Below are experts of layer 7 (counted from 0) of a mixture-of-experts language model. Rows are named router (the router's row for the expert), gate (a neuron's input weights, with its number), up (a neuron's input weights, with its number) and show model dimensions 0-255. Each number is 128 + 24 x the weight over its row's rms, rounded and kept within 0 to 255. Numbers have three digits each.
After each expert's rows: a language model's description of what the expert responds to; "mostly gets" lists some tokens that are sent to it at least half of the time. This comes from a sample of Wikipedia text that the model never trained on.

# expert 57
router:123156101121127116100134109136101109142166097148104151111129113123155141103097096163117134138128104121114114120115133161113119121096123122126115097115141095109140123089118122085139122142142175183123124116113163090139079138098147115137105168113105164150135135102106121158158146101120170158122114124155081140157107164120107112145095157156169100130153092176129159102096125103156111151102126078153152165132124131148127143130109139152120088109143139101154104135177110131108117113104144152177132110128105079148142111127120087138136144079100127097126145153159140160100139117121155127137112159145111119157149118086130114174111142128132114105133131140157115152108127142116184104102138149074138204103129116096112133149097168173143145130127130168088124132145114141073150079138110
gate9:146127105156116102143095055139122111154125153127113135128109155163160088113095093140114119145153147090118154115122166113104126118132125129132135134128143149093117124105125117127085136103140090065135155132140129169136123157131102144108103126140146151115131130093093183120107166141126088137099140133110109116155142130142085113142106160128115106117146183121117184140116142108172127129125166142185140128153120120139125129145126145148126134156149133151139098122059111105093167096097100110154121113104166176115141138129122212165138113115166079095101116098130098155149113128136140160165097148143132116096135105153127095139121124132100116116131174109084146124094155154131078103094147121119140137152107140133146135154132110102116139141126122117169115155088132171163117142104136
up9:106129124110151141087145141105122110116169145125095122144127122136107110151159165162127108137160097099138112137100167114143116167142162139124113157159139124078139134109131174125115115140086130153116084161143137146119102088112088137103138101075143137148097134138099111149142115156078156105145180171158094131065128123132137091105114086126161110145118166111148129130102127154101147148140141128136136099124099083164128160124144137080138106124156112164123107134162131127110141125134159128102140136140119102081173136106088158134134145142107144091158172153142161148114112082118117155150142112125143108082142082121159165097118127134132121126121131160127115123125127121118172125114183106135139115148159133149112142165154111143090150169121147124108132129117155185094176168166128
It responds to: Table column pipes. Pipe separators between table cells, especially after names, places or dates in results and roster tables, plus semicolons.
mostly gets: " |", ";", "|"

# expert 5
router:164139134159129120102166083107094112124157061155096103079104136092132134075102127152131147161118106129192106104084083140143081105114127105136131140131139111109120139124126120128140149115159163159146136145133154090146135159081182130121110124128125180128127097126105124155143135066130148164088123116111108148112120145101119116135105130161141129105132116116137152097109161112152110139114107101137103134137112128135121134135070153183122097101138115110140124137193101134102112143141120141165135111127104076123141134118141101109120171100157140113138139169168114122143128130090160134163148148147126137146148102120136139117125183120133135120147135147152108147093146117130178101106141162108114164160135089139132117132098124139124152118149126196125127117110120166105125103105066
gate0:138123127100117106127098166116150088147107150134158149138150158126162072123128135152143159101108108161101102109089113164122105107123118111132146143130136154093126131131092139127083125141156113095115106135125149130176107119127134150164130102149163119133123089112153100110104137155087136127113105111066103141128129148119153144127125155086130161127138138111119162097145138125133130163118176127151158135160125153174126092073149142122124071124148186112147131123124154178105145162148089065126125118127128129154139106139095120149160175136123137119143119134123140147150082142074149100111118106124153108146134134097083130146123120144104089148113147138124119130079151131143119128092099148107109114160102087093130134138139133092180137169088195123112136147104172130131095109119122
up0:124143135141218092132114145090094141137110124119136112144110143146110145116170076085072113117092110102152117120100139093135117139126102118122097139110125101068076143096093081131148106105142123119157125109111096108158137152115143143110128134114126163151144138127090145143107123134139145111131140111125197114122134083144109113133156107114101155161130124123169110158127130128100148101133137114139078132127111115120102169156129139120110137121114121180101133076142130129165123143109110119110096108155109110088103130116137137099125113146103139121139120128149142139120152128182175117164139164150146120104112118160151126122124110129126161133152099126148106155134137107097128085178111131174182135136143123142173109118101096149081151078171135105110142105169124119171129088104140
It responds to: Table cell separators. Pipes, colons, dashes and slashes between values in numeric tables, stat lines and infobox lists, such as scores, distances, records.
mostly gets: "aged", " Elevation", "–", " approximately", " Release", " Density"

# expert 44
router:156105128134113129106144081122124106143164082149110174157120107108112134103121131147117122143134104126130125113124134140110097111109121105103145137079160103116162119131119132100125196141135166108129159093096181064136125143097171161143094108116190135131151138105121141084093143118132133145113116121124105140139103157079113105171123158158157121117140083169118145107130146082135114167137120100171121150126146130164176145130130116148142094116117132097143065146183119124135122149102124136174160130121113062109138109107154113142137150111131142143122173142160138118089142129132151115119122109114146150162155142145130128141129138120111138102112111110145102093126136165106153142102130141100146161112112097118125127163068173163147130143143075169111137155112109166118113131124144
gate0:142089122141143122102083110096127148112176171169116172158097145142133149097124148130108160154152088103133113153123113191148151135123079149171105123124135146119135097099146156107090123104069107096099150122126166118148126124096128158141137156154132098105155134069139163137135076116135160090116152134101130145171117127116159129168095143106127124116115138115142107161097110151106170124098140086147118091123102132080108134121121154125137148130102122182150196135125091107118113145122120094159146117145142097122146167132160125169153100129142102147126133101123129126102135133149124094109144152127160136151112149114124142144168138131139137113161156126134153127155091153129136145137138138102128116124202119137098133108079107141104139117114134164134124143175128113153132072118113
up0:115142193104145155111130105102165133113099109141118096140156141095152116117111104135171171110128136109094143162117108123104149148148142165108118129151131125141132152111105120132081131135119133159115132154106156121130145130157154157072153098102115128139125100134131130127116116124130096157113170133113088124128145155141179154115126099126159145135144107121110121072111124128169130152117097130111108157170127088146133140099150120152111170120195195123147129119122105102124173141148139161149146130119178083088144124126146124167117156120159129113177148159143154096109139138163086099137128110117112135129134106110135122086140118080108158114129132170137164133115100076138131124123120121142164158129116162202084182139143113105100162136114140138081118106142163126153125147119123
It responds to: Acronym letters and digits. Single capital letters, short acronym pieces and lone digits inside codes, abbreviations and numbers, such as MA, OS, UN, 1.
mostly gets: "S", "B", "OS", "G", "MA", "IN"

# expert 19
router:183143118154118135106116084137113087092158096163108182132127127110123141123109092117124125155152152136108135085084098147096137105117122148168141142099142132121140130112127105113133156132125156140117141119110168095105123168113154106121135165120159166144114081099139125152122126112133116133123101141130139099125067128139109120164110126146127103115154111130130163111145132108173126152125140089155125148158161126161144138131119159163090126106105162115148100162173096113132078102080155133168149131107099088123149136127149121114142120100110165135118127154147107167080134077120168133163111156147098084118178145118117118141099113126137183124126111129116058133102087123118132109120126109088087189131106130151129115123087152132145111099148101142147102143151124129099102147107100
gate0:136106119154163094099086128141124140129123133096151155107101118118149106138135143068105132176134125149161115146161135110117145105112137094158142163070054096121155161101125116126130130157101121142139137145167105131110136112101150140134118174106135161168132065145142131101114095102140104132111120101101090130130114160111148143088116152113095103190160174132124143102147119119102120126116121165157120172134126102145130122130142153116128092153111079111113127113141074157115110101093154153104096090109115156123127120164128127129119179166155118140116132120124122155078191146103170164141096118133118165143110143131085120091092114132130102161131122142107100115119131149125132132136139100148153119104138147152093151126115110100097092113132068124117137133134141111139161146145108
up0:122109156149111133159088135123124146147152158126112169128137120170104161106118150074155154140187127142112103132130119128104136148122116143160080148144133124132138134112094096144122129114133087125148140082089115122108148147130186096130125115192105137182082128110154115161111108090089062159109093084129104131109126157117097162123115152142127132148169108099127153127142165079131107107101131160126151165108105122137113113132146106122121140150097159136155094139117161111099126152138073154130139125123093107156122136183099118127099118126120155132138106126119139142121126098114125119084110138143101136135127155139118118157149113092145127148095106127168088120174144151102166128123168140101103128120139072114094131133174129134073110099156135098118108159140125109096129092121107
It responds to: Verb prefix pieces. Opening word pieces of verbs and adjectives such as ex, exp, res, ins, diss, conv, prep (diss-olved, ins-ane), plus line breaks ending table rows.
mostly gets: " ex", " mo", " res", " exp", " Jr", " inv"

# expert 46
router:168116135197141091130138126119121087130178106135150124115120147131108144047096120143135112161150140082152086095118139175091119137121105102111128125120142090128152118122124115119114160102163161153104100114070163117171126160110137130133092137123133141128163109119114167103115160136101146139122126131153099129160107118095106111137093133154140170112132119148102143109113156123129130151099153120137127131113139147155127144139120124156137108116145129074131104155179160137134112131095136127156168122120091092147144126092151122126147143124106130127125141168123130133083143149102155150127104156133139105170152122111102130155104136112130159082134123140107124137126146154102111079108148130120057186119122116085090133193099115179170103134121131160129140147125122163144098138146088
gate0:147118152124132180165129171134156092099145121134101115123137119071126143115109135119100123127130111104138169155147136166120134145079093118129113145141113160095148124121126117101137119128108140130134103144141108112121093130109139120116102179096146130145106115154087159139103111075162130129087109130136147144078124113163127130158124154080111117115162144106111142128097116145155107133080142114144117138126143067116118098161143150116093124124142113166114094149118119140126113136106147084139149121155169113149108074105076112101157103119135121121137101106132146128089110138134158158108125139136151158106164159129202118156149151129100100144132156156182150142078142108142122153137113132111160142058158069122081123123166086152108103136097162109099105136113133136116140120115143
up0:114127128099141174112122121113118157146124154096140147127137114169148141141109124129125066149115102091150124126114093140137158160129163120158115144127123097149164118086121154118104088123145126113162144124130157081091168136157125120112177168161104123119150153140139128182138123130115137128150129114089143163154130121111107198155132103164152138126133143145131151107152124114160158149130139114130107090130117152109127131090156126130107112119079131151143157130128121124134163111111150161078074141092148117115079131176146112108125102109093153126111104182156108200112176096139098132131095166129145095109118133126078091139169102133134126141121118080131170163128150129113100078121115129110097105125149136124124136130140116150113119139154093124128132171109139147134115176109080
It responds to: Capitals and abbreviations. Single capital letters, periods in initials and abbreviations, and first pieces of rare names, such as P. D., p.m., APCs, Djibouti.
mostly gets: " Species", "OS", "OM", "&", "IP", "OR"

# expert 26
router:139133134145131140099151085136088120106151079153092160129095150120134133128082123137117140121125107110111129136122120168103128100100129154104112103120132081118119115105113166112122123141125187209114130091116172079124089148098165102110126125103132157125124118120119108147146154137115183167119117107148108135168090114163139113129086150168118106091136095136130151129139151122134108146094137097200115147149138126129099107145120147132098107108140137095161112172203131123126135109111123132161164107134089068122142108129124107132136152112127122103147173152165132162117142155134153114172116160135115115178132122116135122150117139127140139107151116174140096137092132141138157087098154136118105172098145124106113127138105142142152131144117111169099124121138128149080157128097093
gate1:134109088130118137149156131128069145122114133146174122157097112139157127148121093149114107124107127096126099141113126143097133098127081111095130110155114106150140091144155137143125125078132154128129152118107126075110098137135120118171136130148119143127142091175091093145124144124079104117150151147138119129123138122104102123112189143113137129099181104128092151152161144168158150149077157104157118101125139154145119146090147127142115109111162092140142155158129133128101115118120178154130182091138067133177144134103101126132129122155125112146118122107145188157122107161119116134118165121145141079116156138182161149137122095136111141140157161151131092107126137114132120116132144133157079106142146120146137108170095115105128131127096099100094093134126147165115122159062095
up1:120147156176132131093081174114115120180105101149129097116140120117106114109096175148125134156110138138135126108176105142136107129108129151132166188141159121110150162173136121172119139105132161144137143144119133170115094128143153119106143094136131128176131160156080124118120098118152126100121104128158183130129113152109123101136129147133114106128130158121126110100140118134152099097158144119121086141118157145135141188101082085144130131130112176123143077118124113136162127150108135133115115145134082126100139089142136224101143151119096118125095150125095071140117131115128168148124135154211117147128121176147144144105094124156137182113126106134112100138154136137100097110110157098157120151097122113128110135145129073123114136129120124131119100128123128110134112128116129
It responds to: Table cell separators. Pipe separators and semicolons between cells of data tables, such as asteroid discovery lists, sports scores and election results.
mostly gets: ";", " rep", " |", "wat", " data", " vote"

# expert 45
router:173152145158130111130134109106065148114170065143100129109145128090121167120083099149090150097136103106167134105156105181122156066118112124117138121131120133121126135135113119120137144149144190168095129154117161070139126139135133161126114133145094114147115108119118202154110135105121149127111086108131137114116128178111141104155144116118112105120169106157098156130116154112154116154114101057157096122130139152153114151137076112158134113126130170100186100141182109134114096151108112174142133118118144086136137109103142116110155108109126112107118150122136131133125144133140157131131124141159110122114137171138159149139155147135090148079150148154139112117139100119117131116093152133126101160136157096108122100147092168162133134116113117161136125137106136144140089098125123
gate0:172131112164117119072137108094165152133134127176129135125086145145100132121104117119098148136161140184144178113102118157140112136140131152103123150117110124140112154124096132145100128121138169137145127166116149117136135114104139141107128130148060107093096081054156119125157124090126148117196131118108151098131154143095135088104130128138080120137127153121148137109062142137106152132148124123136111145114118158166143131103130126123064074091108109112129138127165121136118128103177151112119120091161170112124120133147110097108118133153132166168121111129134151153128099106130121130140114131182100150121135110165130149092181134158118108125156119176106087143092162101146111098128128108129125077131122121151110161147120130136158139141109129143147176132141096127097120131100127
up0:150112106151093134117117150143123145138159121098105120108099178124155109153121124105119132095133118113169145139126118135091134150065169136110108104119132115130121134141121134114122146136146114137136140117144163132151139084148146090155133119143132147140108138144173150111108097098134148128111130095142102146130117110167103085125149131091134146105151098175128119089144144134127107074105119122106125172144117187110150114158197123092112120120122139123100151109147116113133137106074122148098103043088095129147138139145131109134117123149112125170132151152138148115159130087131098113139106147146159127124163130153157145096067173126134156185128119141104132105082115097141111130170164128113110104103115170149147118110172120114137135109149137146096165145143093118138103193153088
It responds to: Word starts after brackets. Word pieces and CJK bytes right after opening brackets or dashes, such as "(unanimous)", "[Remake]", "born", "See", "(formed".
mostly gets: "See", "Gls", "from", "born", "There", " Phylum"

# expert 30
router:181150112168149103101165130111076133079155099117115141117089132115117154119100124129118156104132143170130116108141112172104119156096116132135136115094177120103119107083088110122137128117149145147114147127119157081119077150102132172109106166167156135114134081131109126129066123105107126156158125145152113123128127154129112134152107110126154100114124082131111152125159153128143116141134123101148103137179120149155083125157126139190072112134148141093165133132166115083127133117135128135164146111143081083106149107104139117161151166143159158147134152159122109133093149115132181136147116132141143138159147126119113132130143120129089155111147107159137112129091080147109152104098151153120106178123118091140125127175084168150116142156108127138128118150152122169145126125113128
gate0:148144106137165123131096111131114114144141126110192132147144119129124153081120144151141100134146097119128127076106089132151106142114127133160130135104161161178141122176113115152107144129108158130131141133127163111097127136123123164132172134085074147157092117157105129123147119123160129117122104121124128121101174126137139153100110096126129125143084124197126089147104142132156162151099135131134122166118148105131108134153087153154125134106120115133178100127142098119140125090115142138100199113153072141147129165165106147170089109140129093121100101160105166136187115181124153110154113116127132085135146154107127118085113147150110155141099146134123122145117119120114126128106199133149159152123123123109069144141095115111157168089103116124101141091139153139126125122105149
up0:150157124140143141161126156124128108118097153126143173091144108112133145136129117156129109114114142135154143115131156136047181137091170130128101122142143096133140167122145123139171142139107135126118148106156149091132136147157102131164119136083121107136108116149098150111094145141202166117161143134164178127121136134151147135090068124118129134143081161136151126158101150146146093127133132130140142121143158115169111123131093135121156166149137141147147125130113128128129136112118131107115109137140097116153128123138107084107151145145142169097101084118123131149121085148116109143174117093149166156131119155156129185168121158130106116106146166165132132125145105135084153141135087125120104153117124127121151146180134131114098118113157123120108090072207128122101158145182152
It responds to: Subject pronouns and auxiliaries. Subject pronouns, relative pronouns and auxiliaries beginning a clause's verb phrase, such as it, he, who, had, has, would.
mostly gets: " had", " who", " have", " they", " has", " would"